Experts of a small language model: 5.04M parameters.
Below are experts of layer 10 (counted from 0) of a mixture-of-experts language model. Rows are named router (the router's row for the expert), gate (a neuron's input weights, with its number), up (a neuron's input weights, with its number) and show model dimensions 0-127. Each number is 50 + 15 x the weight over its row's rms, rounded and kept within 0 to 99.
Before each expert's rows: "comes after" lists some tokens at least twice as common just before its tokens as in all text. This comes from a sample of Wikipedia text that the model never trained on. Tokens count by the router's weight.

# expert 8
comes after: "\n", " |", " ", ")", ".", "%"
router:61 36 63 59 35 46 57 47 68 62 38 69 40 55 59 41 79 49 57 23 40 41 39 49 56 45 48 64 68 23 50 43 52 49 84 49 47 72 58 63 40 62 64 46 56 58 45 35 34 64 48 25 73 42 62 41 53 57 45 40 33 41 41 53 65 32 47 45 56 34 47 40 38 68 35 71 42 68 34 57 57 71 47 56 77 58 33 17 45 72 40 59 29 69 59 42 56 29 76 52 38 15 36 35 45 37 27 46 51 48 72 78 47 21 63 37 48 48 52 66 55 84 29 77 15 52 20 59
gate19:58 50 25 86 41 63 49 30 48 23 51 52 29 36 51 56 36 56 68 18 32 43 35 57 57 67 44 47 44 59 45 61 53 55 86 41 65 67 68 51 37 40 30 36 54 58 41 50 28 66 65 82 74 48 61 55 45 50 55 63 66 69 57 72 45 50 47 70 43 49 50 49 57 40 44 30 62 59 58 48 56 52 54 47 41 51 28 60 63 72 61 77 34 63 54 48 65 44 76 30 25 20 73 54 74 35 77 57 44 62 77 91 59 41 59 42 40 75 38 56 57 56 84 59 38 40 52 36
up19:58 52 31 96 52 26 52 49 47 49 49 50 53 31 64 59 68 48 46 48 58 34 47 56 64 27 56 64 24 18 45 35 60 44 49 38 57 51 41 29 55 42 45 18 68 52 61 60 60 72 53 66 47 64 64 65 56 23 34 72 43 82 67 72 73 43 38 74 39 39 47 25 38 53 41 60 34 64 46 41 59 48 53 42 50 42 54 40 44 72 46 41 40 43 77 30 41 20 41 61 48 31 49 67 54 39 63 52 22 41 47 67 88 50 36 36 67 34 71 64 42 23 70 55 68 66 40 26
gate20:59 80 20 36 39 52 53 49 74 38 50 75 34 67 75 65 54 34 56 31 12 43 34 15 76 48 63 40 72 43 67 48 44 44 41 32 33 48 89 70 36 60 68 53 52 58 56 43 40 45 70 44 68 40 79 29 43 62 62 39 60 49 59 44 51 69 59 65 54 30 63 64 41 43 35 29 61 60 53 62 53 65 49 40 64 55 50 32 45 42 65 30 52 59 69 50 65 42 51 56 42 16 61 25 65 70 57 44 42 90 61 63 62 50 56 53 67 60 56 57 48 69 37 54 40 61 79 37
up20:45 44 29 15 38 59 30 48 20 49 42 48 55 34 37 40 55 54 44 56 35 76 55 35 46 50 77 49 59 53 42 45 33 38 53 14 55 24 37 51 45 35 35 22 18 53 55 54 34 65 49 39 31 82 46 33 38 42 64 51 74 48 37 54 44 58 42 45 24 42 48 51 65 34 30 33 44 42 25 55 52 50 45 57 58 63 62 69 57 42 59 45 47 51 60 75 66 72 50 42 55 43 45 30 62 47 32 47 38 68 32 41 54 42 40 56 48 47 34 95 64 59 00 55 38 18 29 48
gate21:28 59 65 48 32 47 47 45 46 51 40 43 51 52 83 89 57 33 73 39 53 55 35 47 20 38 42 73 20 18 33 28 72 44 39 24 62 32 39 59 06 30 44 63 64 17 16 59 37 42 50 43 48 57 59 67 68 30 53 55 56 41 36 37 49 39 58 75 62 72 42 50 48 41 49 64 65 50 40 56 44 54 79 67 48 39 56 58 39 61 61 44 50 61 58 62 37 63 70 60 50 48 71 46 35 68 46 61 44 22 34 57 35 56 61 48 51 61 61 74 84 53 36 43 51 37 40 54
up21:43 63 48 57 40 51 54 75 55 73 35 59 57 67 76 77 79 44 42 86 43 32 14 67 43 30 55 38 52 86 43 46 50 93 52 64 66 51 65 47 35 36 61 53 39 27 70 58 63 59 60 33 39 41 37 52 70 64 52 65 59 39 41 43 75 67 55 54 53 21 53 45 45 50 60 57 63 40 54 72 60 54 47 47 58 67 43 50 36 56 39 46 71 49 68 53 42 37 44 61 64 54 57 44 84 70 34 82 58 48 50 60 42 58 27 64 45 23 40 45 41 50 08 48 61 41 70 68
gate22:45 75 28 67 51 41 33 35 49 23 56 70 23 51 36 61 28 45 26 37 46 46 37 61 46 63 49 43 49 47 69 56 44 66 51 58 79 80 59 37 38 31 41 69 69 54 51 30 77 43 50 37 34 41 47 52 65 22 58 43 52 26 32 67 62 65 20 59 19 25 60 55 51 59 37 64 40 30 52 55 48 58 63 31 49 51 32 52 63 26 55 68 44 59 38 37 38 17 69 71 33 63 39 44 38 46 35 59 34 42 28 69 59 26 55 58 77 68 53 65 59 49 64 74 18 47 51 56
up22:64 42 53 34 53 58 23 68 34 19 62 53 49 49 31 99 63 44 50 77 41 81 31 41 37 64 42 44 58 40 66 38 64 22 51 48 48 50 45 37 57 35 57 59 39 69 45 56 69 51 66 40 27 40 43 63 80 50 55 35 38 46 46 46 33 36 26 67 56 62 36 53 31 51 59 45 33 29 65 49 61 54 44 63 74 45 55 50 60 43 58 49 56 48 40 40 31 59 28 68 45 39 67 42 30 65 23 60 72 63 40 33 48 39 76 69 51 20 74 61 33 29 55 61 67 65 51 83
gate23:47 40 47 77 21 46 48 51 30 48 36 35 56 66 57 32 40 23 68 81 85 52 30 42 88 42 40 63 75 37 51 43 76 34 96 67 48 15 52 53 60 72 55 79 55 43 60 56 30 57 36 51 42 67 57 44 25 50 42 52 53 66 81 31 49 39 59 57 57 56 47 43 53 42 61 60 46 60 43 53 67 36 66 40 36 66 50 35 57 58 43 49 60 60 45 56 42 48 45 51 21 54 37 39 42 58 45 61 35 40 71 74 71 11 58 56 49 43 45 28 73 49 61 47 29 57 51 54
up23:59 33 67 29 21 38 65 70 45 48 56 41 61 59 50 41 69 31 73 73 53 54 57 54 83 81 87 56 57 41 39 63 49 63 52 56 40 28 40 49 40 48 07 72 40 51 40 46 51 52 34 49 70 66 49 41 65 52 54 58 50 50 53 30 33 44 67 56 50 47 55 49 28 79 48 42 25 49 73 41 51 64 85 44 57 52 54 52 59 48 37 95 51 65 52 58 73 79 64 66 48 33 35 31 57 81 35 33 43 62 51 36 44 40 67 44 57 67 56 61 20 65 60 44 35 56 44 45
gate24:64 52 74 63 52 36 47 56 59 28 29 47 44 60 73 78 51 20 35 45 47 37 35 66 67 56 31 54 99 69 47 42 44 57 86 40 41 63 58 39 71 57 58 34 54 74 53 53 47 79 61 43 34 41 53 40 33 51 57 47 32 54 45 79 46 66 73 44 47 32 28 16 82 52 32 52 34 30 34 47 40 38 60 50 59 53 63 24 47 47 51 58 59 37 27 55 53 62 53 41 40 34 71 48 43 45 32 68 66 38 39 67 50 33 40 63 56 55 21 70 38 63 76 67 54 46 57 36
up24:79 75 58 56 20 45 40 54 35 60 45 64 27 28 62 31 57 67 51 79 37 38 87 27 25 59 53 33 61 50 52 31 41 41 70 48 27 75 60 61 58 47 42 42 18 14 63 55 57 52 31 46 49 50 57 46 49 64 63 69 24 43 55 50 22 54 36 34 47 52 31 49 63 46 32 56 46 58 63 56 18 50 62 40 20 83 65 41 59 63 47 48 42 46 45 35 36 71 57 24 64 51 55 56 38 51 26 47 34 56 28 85 48 63 59 59 31 49 54 51 54 51 75 42 57 44 38 42

# expert 1
comes after: "\n", ".", " ", ")", " =", "%"
router:46 47 38 35 31 71 40 32 72 66 46 70 45 56 46 49 59 50 50 58 62 34 38 36 35 39 48 54 56 49 61 42 38 54 80 21 50 56 71 35 68 58 46 58 49 67 48 51 36 54 47 24 50 49 48 13 83 36 61 24 42 69 53 56 71 33 30 43 59 45 50 54 31 61 21 69 42 43 28 69 59 66 36 48 76 70 29 25 21 73 53 70 47 65 79 55 61 20 60 60 47 25 32 34 39 40 36 56 58 46 62 72 75 51 63 39 69 29 67 49 61 66 40 62 50 67 32 55
gate19:50 61 35 89 46 23 83 47 64 59 46 47 53 59 51 61 45 50 28 37 80 40 34 43 62 44 84 58 51 27 46 43 83 70 53 57 73 27 38 47 52 58 30 73 58 57 41 71 57 67 41 54 63 30 39 54 58 56 34 58 53 69 42 41 46 37 42 69 49 45 62 65 64 35 43 55 47 41 32 44 58 35 43 42 32 45 56 69 62 39 92 45 53 46 30 74 76 57 83 38 41 56 25 61 36 29 51 26 33 44 55 80 60 65 43 55 32 51 47 49 56 33 66 70 51 62 55 79
up19:33 43 17 43 52 38 53 49 63 47 41 43 68 53 55 61 61 29 69 51 14 83 57 74 51 74 33 65 32 41 41 68 39 32 59 34 41 77 69 61 42 46 42 53 72 32 68 41 65 70 80 68 46 42 45 33 44 57 34 45 56 39 56 38 52 74 33 38 41 41 27 73 57 65 65 42 57 45 55 72 33 77 72 50 52 51 58 42 59 38 53 68 40 37 40 53 69 73 07 42 52 30 46 44 27 59 21 45 61 36 63 45 36 60 54 53 63 32 59 34 49 52 40 29 54 21 65 48
gate20:31 41 57 65 59 58 54 52 64 45 38 48 40 58 46 60 46 56 24 54 30 49 52 47 55 90 57 62 46 29 51 64 28 56 77 69 76 46 62 50 57 42 38 47 53 35 27 51 60 58 64 25 62 41 55 57 79 45 66 53 77 57 54 73 27 47 48 43 30 46 33 37 75 32 44 58 74 59 65 63 81 80 48 45 71 57 49 53 02 47 66 48 59 39 61 54 38 35 60 51 39 47 39 50 36 57 30 51 58 64 64 70 26 37 45 58 15 73 39 58 38 60 60 43 09 52 42 71
up20:17 00 39 47 59 34 53 68 31 44 52 64 43 66 65 51 37 33 39 21 37 36 88 27 46 62 43 42 70 66 28 52 39 33 10 39 51 48 42 46 33 71 68 50 21 48 56 48 42 33 25 42 57 42 59 45 50 44 41 55 41 28 65 41 45 56 54 37 71 65 59 55 35 55 61 30 26 45 53 32 63 45 72 34 22 61 63 63 55 31 41 41 38 14 46 50 48 50 52 21 76 43 51 58 39 43 50 63 31 26 65 48 53 56 46 48 58 46 44 45 65 56 54 39 65 72 60 42
gate21:47 38 29 20 36 42 51 58 51 74 46 64 55 63 63 72 60 44 40 50 37 64 72 57 50 57 23 22 24 49 54 45 47 57 57 58 64 41 42 63 39 22 74 48 69 72 46 59 54 64 48 57 56 42 49 61 65 78 48 35 60 40 59 58 52 63 71 63 41 50 49 23 56 53 33 49 59 46 26 66 64 61 53 39 53 46 30 80 32 68 72 50 64 39 31 60 23 21 71 71 36 53 60 27 54 70 33 54 73 66 55 56 29 51 59 48 10 34 52 54 14 71 57 35 55 25 51 36
up21:56 45 72 43 37 65 36 49 85 74 35 69 67 50 43 53 60 60 65 83 48 50 51 35 61 61 40 43 49 41 46 32 41 62 39 83 41 50 19 42 58 58 66 35 43 38 63 37 38 41 19 50 50 67 60 55 55 22 55 17 47 31 44 38 39 37 59 64 52 59 38 45 32 51 44 66 46 74 73 80 51 75 43 34 41 57 43 83 22 32 39 80 65 31 30 53 62 58 49 63 64 49 59 41 39 32 36 75 35 49 65 34 87 38 35 43 52 52 52 51 41 77 57 44 45 61 50 67
gate22:55 68 42 50 67 33 58 32 42 58 64 38 43 47 51 39 50 41 34 60 72 49 59 36 61 85 67 51 46 42 61 43 82 70 52 44 47 52 63 48 56 31 38 47 90 73 43 46 53 41 53 47 98 31 52 76 50 70 53 71 40 22 37 46 31 52 59 31 39 23 69 27 36 59 77 65 64 31 68 69 52 75 57 45 48 53 61 57 47 23 47 54 54 36 59 51 45 43 37 38 54 48 70 22 54 80 37 44 89 39 45 61 66 45 43 52 42 65 36 32 60 50 41 70 48 66 71 50
up22:57 54 50 44 40 70 65 67 58 68 60 58 26 38 33 68 42 11 38 40 54 60 87 37 48 39 73 59 61 59 22 43 40 54 74 61 67 52 34 37 59 65 64 61 19 54 34 72 47 42 45 39 66 54 34 30 47 45 39 55 55 55 67 58 28 48 56 49 98 49 88 49 31 51 73 60 73 45 19 56 49 54 62 52 66 36 48 58 57 57 55 52 44 59 70 51 33 31 37 60 62 49 51 76 35 44 50 49 73 54 53 36 62 50 32 33 45 52 33 53 43 26 60 50 89 72 55 65
gate23:50 50 52 38 36 59 57 30 66 53 49 63 42 54 53 65 22 58 55 22 76 44 39 22 43 66 50 38 58 49 29 59 41 38 63 48 42 27 31 56 63 69 49 62 60 50 69 41 32 22 35 59 75 20 34 18 47 61 43 65 52 41 56 30 46 39 69 46 47 27 34 58 56 48 43 65 22 44 36 36 36 83 44 47 67 46 31 51 62 66 71 33 47 33 51 43 33 84 49 63 61 34 57 33 45 35 09 36 59 47 10 53 55 57 51 75 39 67 67 74 51 63 61 43 57 64 54 39
up23:54 74 43 50 65 79 42 54 46 74 82 53 45 49 68 43 53 33 64 45 57 52 73 50 37 91 64 33 32 56 68 47 52 09 42 60 60 55 31 46 46 40 52 74 59 56 57 27 47 66 41 49 28 68 39 46 43 39 55 42 43 17 26 30 66 52 31 52 92 47 35 41 56 59 49 63 41 45 39 40 24 24 56 68 58 46 46 59 73 79 60 48 29 35 45 48 26 56 42 59 81 51 53 47 60 56 48 16 55 47 54 55 64 54 65 72 55 36 54 52 33 54 80 47 63 47 52 32
gate24:48 45 55 36 55 44 45 70 37 66 48 59 54 61 36 55 56 53 42 54 53 43 73 55 60 51 48 66 59 49 46 42 53 46 74 22 59 94 67 36 61 36 41 68 60 59 26 10 28 58 37 55 39 41 44 33 62 26 24 39 55 50 74 54 79 52 48 53 59 38 54 65 34 25 62 71 36 18 60 26 33 47 45 24 61 70 25 42 56 60 61 44 45 51 78 48 64 75 73 45 60 35 52 27 46 41 56 36 40 66 56 61 56 43 65 31 72 54 76 38 28 56 18 47 72 42 43 30
up24:43 79 41 46 57 44 50 80 43 47 50 45 68 59 49 42 45 46 40 72 51 59 42 50 41 21 74 57 23 46 26 44 45 52 23 22 68 66 54 61 51 30 51 80 37 68 56 75 42 40 87 44 64 36 30 48 53 61 48 51 63 54 79 45 38 39 53 33 33 52 35 42 20 72 43 53 59 65 38 55 43 47 54 44 71 62 66 49 26 68 56 44 45 35 49 75 48 41 40 63 31 48 27 69 46 82 50 18 40 24 29 62 38 42 71 46 47 65 35 31 48 43 55 56 74 20 56 37

# expert 6
comes after: " |", "|", ";", " 0", " 6", " 2"
router:51 38 32 52 45 62 60 37 89 48 28 74 62 40 55 39 54 32 66 48 59 34 54 62 58 51 48 58 47 42 57 46 80 49 73 30 45 61 47 13 47 65 27 34 53 62 52 49 50 63 49 62 54 74 29 34 49 28 48 45 23 59 24 40 43 39 78 40 26 45 71 38 46 21 37 52 64 25 41 66 59 20 61 41 54 59 30 42 58 73 47 54 74 64 53 59 56 27 32 57 53 47 39 36 47 56 29 35 56 80 63 36 65 35 41 27 47 78 59 56 07 43 62 42 62 50 61 57
gate19:48 69 62 35 56 52 58 48 73 49 58 37 60 47 69 60 38 56 35 27 40 36 33 50 38 60 22 63 53 43 40 56 43 62 43 48 50 45 47 34 53 47 28 62 42 57 52 49 82 39 50 70 51 61 81 50 49 73 63 25 38 25 69 45 44 46 44 64 66 78 64 40 42 46 47 49 30 59 33 32 28 75 60 51 73 76 50 68 58 60 22 41 31 51 70 81 81 34 44 74 31 44 43 27 54 78 72 43 52 57 67 63 37 75 41 55 87 24 60 49 53 38 51 59 36 65 71 41
up19:42 48 45 57 77 36 21 26 49 51 49 44 28 45 30 33 39 96 53 72 56 51 36 39 49 47 52 62 68 45 32 55 66 47 64 55 48 33 46 44 45 43 79 67 56 24 59 42 54 50 48 48 55 65 58 22 67 29 66 74 49 70 33 20 60 38 73 72 52 44 43 49 45 32 49 39 59 73 46 43 57 22 28 72 43 30 52 37 47 55 66 52 45 42 40 81 47 49 69 22 60 59 44 51 56 41 52 56 34 65 16 21 55 52 36 72 57 44 16 39 60 73 23 40 39 50 45 42
gate20:48 24 59 67 46 49 51 62 62 56 45 84 52 63 49 38 29 55 53 68 34 16 22 64 92 73 53 38 43 51 61 30 48 52 31 54 48 52 38 49 27 30 35 42 93 62 63 54 30 47 63 54 67 45 40 76 29 47 51 40 44 37 80 57 48 44 40 42 51 39 74 66 40 60 34 58 52 40 41 46 47 48 69 48 38 78 30 27 47 45 39 76 27 30 51 61 65 65 30 51 47 39 46 51 53 50 30 44 45 55 45 47 44 62 33 33 77 58 25 48 38 29 34 23 73 66 61 66
up20:70 35 47 39 34 80 51 49 54 47 53 53 60 73 68 06 37 34 36 81 44 35 47 64 14 62 67 42 38 55 44 46 56 61 60 33 28 78 64 51 48 48 26 56 73 53 30 65 28 46 76 68 50 43 48 47 39 21 31 60 56 50 10 68 41 49 40 46 46 54 46 52 41 34 43 55 34 53 64 52 44 49 44 38 47 13 64 66 37 62 46 41 64 31 63 71 62 34 39 50 48 42 32 64 11 63 64 50 56 78 45 50 75 36 55 38 66 60 42 63 49 57 24 54 54 39 63 53
gate21:46 26 74 58 17 72 67 59 58 45 25 44 45 41 58 39 37 48 28 52 37 47 41 65 56 66 54 54 26 27 45 26 42 71 42 55 42 53 55 15 61 55 26 35 61 47 44 50 41 31 51 54 54 49 45 53 51 44 56 71 47 68 58 61 27 51 52 67 38 24 54 46 65 52 36 40 35 41 51 83 35 27 55 87 28 43 67 20 41 78 62 59 68 52 71 35 70 66 29 51 41 47 50 26 62 37 39 40 69 55 50 31 53 85 64 34 41 66 28 35 37 43 57 48 34 61 69 75
up21:48 48 74 48 62 40 54 47 41 61 63 62 45 49 48 37 55 60 62 50 58 42 39 45 64 69 37 38 48 35 47 54 60 48 70 76 64 56 64 55 43 51 70 65 66 28 29 60 39 19 37 54 30 49 49 76 37 34 32 46 47 65 44 51 35 49 43 35 50 19 44 62 68 55 59 90 56 85 51 71 17 31 52 44 63 68 24 50 53 30 24 58 39 42 43 75 23 55 82 58 54 40 23 55 42 23 55 55 55 35 78 58 67 60 20 69 53 50 63 53 66 37 28 62 67 65 35 62
gate22:61 63 70 38 42 62 60 69 34 69 51 65 31 52 42 57 16 41 32 36 49 44 52 76 50 58 72 58 45 08 33 41 73 61 56 66 42 23 79 47 48 59 45 35 67 47 62 85 41 47 45 55 43 48 28 74 43 45 39 18 40 49 76 33 46 41 49 34 48 42 62 72 52 57 73 54 30 37 45 66 54 31 36 54 43 78 54 36 32 72 78 60 44 24 36 46 40 29 37 42 43 45 57 56 64 73 23 46 55 47 54 25 73 42 62 59 65 71 35 46 52 58 44 73 38 56 60 60
up22:54 40 50 30 38 38 54 56 57 42 67 39 27 55 57 39 59 58 52 69 54 42 54 50 26 52 46 54 49 58 56 64 50 50 55 71 70 58 38 76 47 35 28 86 57 29 27 37 38 28 62 58 50 41 64 66 34 15 74 46 56 56 60 28 54 20 45 32 61 47 53 75 66 58 32 10 33 48 42 69 57 50 77 39 37 66 55 51 61 64 78 39 58 90 35 65 46 46 58 66 50 62 72 55 65 35 43 56 45 76 32 67 44 53 59 35 37 38 79 41 45 36 81 62 32 56 62 45
gate23:26 34 26 62 56 80 71 68 49 42 88 44 22 83 65 29 43 49 56 32 66 44 36 52 22 67 36 62 45 58 36 47 63 37 57 37 38 36 49 27 59 43 43 47 42 68 64 27 42 52 40 72 16 69 37 27 21 65 45 40 43 32 45 54 70 48 44 76 46 45 67 52 32 42 42 74 50 44 66 52 59 62 75 65 28 36 50 58 50 64 52 37 69 59 78 40 77 51 42 42 61 49 43 48 50 40 48 59 72 76 60 65 49 43 43 68 63 59 32 70 40 63 56 43 45 78 47 44
up23:28 44 22 69 50 49 36 69 70 62 40 46 27 58 77 41 68 50 40 44 57 44 67 30 75 25 57 60 81 60 26 41 68 41 56 79 61 57 66 51 57 32 71 69 48 60 23 45 65 71 58 56 60 69 51 61 58 58 47 39 50 48 37 37 72 48 61 30 57 65 45 59 30 60 60 51 45 63 39 48 42 70 49 29 50 20 59 41 76 56 35 56 68 20 41 82 48 69 52 37 47 68 58 51 64 20 39 67 57 67 87 57 29 52 62 62 32 39 54 40 40 61 48 23 57 40 34 43
gate24:43 11 60 76 68 47 49 40 47 42 58 44 48 13 73 61 62 54 65 70 44 38 48 43 44 68 79 58 76 40 50 66 41 49 44 18 48 19 66 28 43 60 55 63 32 39 55 44 53 45 07 58 54 65 38 42 27 35 29 56 45 64 80 36 61 74 69 51 14 37 52 60 34 48 35 64 38 49 40 45 50 37 54 80 68 48 49 45 57 75 60 47 53 47 32 67 39 45 49 49 59 60 50 33 59 58 64 47 46 37 18 32 72 69 59 49 64 42 63 69 49 37 55 52 59 69 50 74
up24:34 60 45 50 79 65 54 47 49 14 60 36 41 76 30 19 44 53 35 58 56 56 45 73 45 39 77 45 50 42 24 78 55 42 64 31 86 46 29 53 48 63 47 38 68 50 74 67 31 61 77 61 50 46 51 69 21 62 57 57 56 51 57 86 61 24 57 65 61 44 42 50 75 30 63 65 54 43 26 71 36 34 31 37 39 47 82 56 62 38 53 35 68 55 65 55 45 45 62 54 46 54 35 52 07 42 59 42 51 54 68 57 49 46 64 51 58 27 44 64 34 33 52 63 54 36 61 40

# expert 15
comes after: "\n", "-", "′", "\n ", " University", "ation"
router:37 28 26 46 43 59 41 39 51 43 48 61 45 65 48 49 66 69 58 20 75 38 30 20 47 31 33 63 68 56 56 49 53 50 55 26 43 52 68 26 57 78 46 56 57 62 57 67 44 65 54 37 47 65 71 34 57 27 38 27 28 43 50 37 48 51 58 59 64 47 73 43 48 57 28 50 51 64 32 59 69 85 51 47 76 58 43 38 26 59 49 50 58 71 63 56 64 10 72 59 39 65 47 40 43 39 34 69 68 44 32 60 46 45 68 53 83 33 61 73 78 58 12 51 57 52 29 42
gate38:61 43 56 62 57 78 39 55 46 55 48 39 26 63 68 53 30 46 46 07 56 67 56 51 31 37 46 63 69 79 58 57 60 67 49 51 53 52 44 32 49 43 36 50 51 53 50 42 57 76 10 72 48 58 39 58 64 49 67 55 30 20 53 59 21 43 35 62 38 73 59 45 42 53 38 58 45 45 55 40 59 66 51 28 62 56 42 85 51 50 77 54 81 73 74 25 30 48 57 72 31 74 74 38 79 81 67 56 58 62 28 49 42 41 40 56 60 30 55 65 41 36 44 60 55 50 62 34
up38:57 53 48 67 21 64 55 39 48 54 48 43 44 66 22 51 50 39 32 49 54 57 62 43 42 44 79 47 33 21 59 54 58 72 44 47 31 63 34 39 64 22 40 58 38 52 53 77 57 58 35 46 83 57 31 55 69 40 46 33 52 64 52 51 73 43 33 35 59 43 31 64 48 37 59 64 15 69 26 50 58 61 58 36 42 30 52 32 23 49 63 32 27 29 45 24 57 50 65 56 45 58 32 49 11 68 52 52 29 56 37 29 77 82 42 84 44 66 66 45 40 57 69 56 67 41 36 41
gate39:66 49 32 60 57 22 46 35 50 79 74 49 57 34 42 58 52 74 79 24 54 40 22 29 33 42 72 13 32 37 28 49 28 61 42 38 46 53 48 40 50 25 42 47 41 64 55 58 36 61 32 40 70 67 26 59 61 80 53 47 59 60 71 66 47 58 56 54 28 58 51 36 49 53 54 52 51 14 66 29 55 43 54 48 65 41 45 49 48 65 65 45 43 81 62 64 45 66 51 47 06 40 74 55 59 60 57 35 71 42 64 63 19 53 40 54 66 49 54 68 60 30 40 52 23 62 51 44
up39:45 67 60 32 70 51 35 81 40 53 63 72 40 36 72 59 19 39 32 57 53 46 52 44 30 39 19 56 82 46 47 45 74 12 41 69 68 55 77 36 31 58 61 35 39 58 17 34 57 26 41 57 59 49 60 43 33 67 49 82 52 32 47 69 42 79 42 63 43 55 63 66 56 45 49 25 82 54 44 49 23 44 36 51 33 54 47 69 46 40 42 48 44 58 59 45 60 51 54 13 66 51 42 50 73 38 35 56 52 54 57 37 50 70 38 31 51 37 46 34 52 46 64 57 62 32 73 69
gate40:70 38 43 40 61 55 64 08 85 92 61 37 55 83 38 52 49 61 29 42 43 44 30 54 55 23 58 49 44 30 35 59 66 49 38 52 58 58 57 44 38 42 50 62 72 56 34 60 53 25 16 39 32 55 27 38 62 32 45 56 38 44 60 63 35 58 66 79 41 52 31 30 55 58 25 46 78 39 54 50 63 57 59 59 47 51 53 46 36 53 33 50 48 56 73 51 64 41 59 63 44 17 48 86 61 56 55 57 49 57 21 28 59 36 38 55 69 54 72 43 55 35 24 61 71 36 64 45
up40:52 79 56 56 36 58 55 51 80 33 54 33 37 35 80 58 72 33 43 29 43 43 54 54 61 81 75 65 25 49 28 48 46 70 42 18 70 37 54 54 57 41 45 57 62 63 64 50 53 44 41 42 63 84 48 64 40 48 42 69 61 31 41 48 67 53 70 45 61 74 53 44 70 70 52 52 49 65 42 45 32 47 52 57 46 38 74 71 31 38 19 75 64 36 53 53 82 60 44 51 37 42 39 52 54 60 44 35 51 35 58 63 71 69 64 47 35 70 36 57 36 73 47 61 44 26 59 97
gate41:51 51 65 54 63 32 50 41 48 74 27 48 71 69 74 77 56 53 35 61 63 34 37 64 50 59 55 67 44 25 34 76 43 41 61 29 81 45 50 72 54 49 57 49 57 68 44 45 79 93 38 45 07 59 45 53 51 79 65 47 60 53 32 73 30 51 63 37 32 63 85 46 62 47 56 26 43 77 38 46 64 45 75 44 47 64 61 54 58 60 51 58 42 42 45 48 25 37 48 81 58 48 69 44 70 64 39 53 43 42 27 40 38 52 60 54 64 53 65 49 46 59 42 82 27 43 65 52
up41:59 51 44 30 21 51 79 57 21 38 42 62 40 43 31 78 74 57 38 79 30 65 66 38 66 61 68 42 26 77 54 66 41 44 55 65 63 49 66 53 51 33 59 51 44 38 46 43 55 30 52 49 64 63 54 42 46 19 34 77 39 46 24 43 37 62 31 51 58 65 51 35 50 66 36 46 58 61 32 28 16 69 37 54 46 45 55 51 33 65 53 29 29 69 55 43 49 71 40 64 64 59 20 68 43 42 84 52 85 54 42 34 43 43 31 51 40 54 43 36 59 42 70 45 71 59 29 62
gate42:43 58 22 51 52 50 56 40 19 34 56 75 66 36 42 34 48 45 65 40 64 64 46 18 27 46 35 31 42 34 58 37 35 57 51 38 65 54 57 68 50 53 77 44 31 62 37 49 63 46 66 58 78 47 52 64 49 57 29 38 38 64 94 58 38 56 56 67 80 83 67 46 49 63 38 47 43 45 50 27 40 43 63 92 56 33 34 61 35 70 53 60 45 47 57 79 60 51 35 13 46 34 58 52 45 48 32 45 52 55 43 77 54 46 75 56 48 47 87 64 50 42 51 70 34 33 52 44
up42:40 54 51 30 37 46 43 31 47 46 55 44 72 42 65 24 54 50 48 34 69 53 82 47 61 61 52 58 56 31 75 39 39 46 47 51 61 54 22 70 32 44 20 24 78 41 62 43 70 26 55 35 56 40 64 77 56 70 45 74 46 71 57 38 50 63 72 56 60 55 67 33 65 50 19 35 69 62 81 43 57 62 57 49 65 52 25 47 37 41 76 40 45 45 38 46 81 45 47 70 45 55 64 64 22 65 44 68 39 45 27 14 36 40 31 57 56 63 42 57 63 73 64 29 43 51 62 35
gate43:83 37 68 46 60 41 44 45 31 60 43 40 31 59 58 65 33 41 64 52 60 42 25 51 51 61 48 49 65 47 44 75 63 36 41 27 43 80 67 30 72 36 66 54 40 42 63 66 16 46 28 79 48 73 65 58 52 54 22 62 23 59 52 49 13 70 42 58 63 61 28 46 48 47 40 45 48 47 47 46 49 47 37 51 29 37 77 45 53 50 73 56 24 51 39 42 44 42 44 62 79 64 44 21 63 63 67 46 67 39 24 60 31 38 15 70 58 64 52 70 43 49 52 41 66 40 19 48
up43:41 48 52 48 32 49 33 32 46 78 61 52 52 45 33 62 58 42 53 36 68 49 63 46 32 56 56 52 42 39 42 73 52 37 56 56 57 38 63 34 41 45 52 27 72 64 42 99 90 65 56 32 70 71 26 55 23 27 58 54 69 40 58 53 81 29 31 38 41 57 21 44 50 60 64 62 65 50 34 74 48 47 49 33 40 26 57 51 38 59 44 17 49 26 77 58 47 35 53 36 51 54 50 79 56 39 61 45 44 52 45 78 62 64 66 36 36 41 38 57 64 36 46 63 37 38 71 65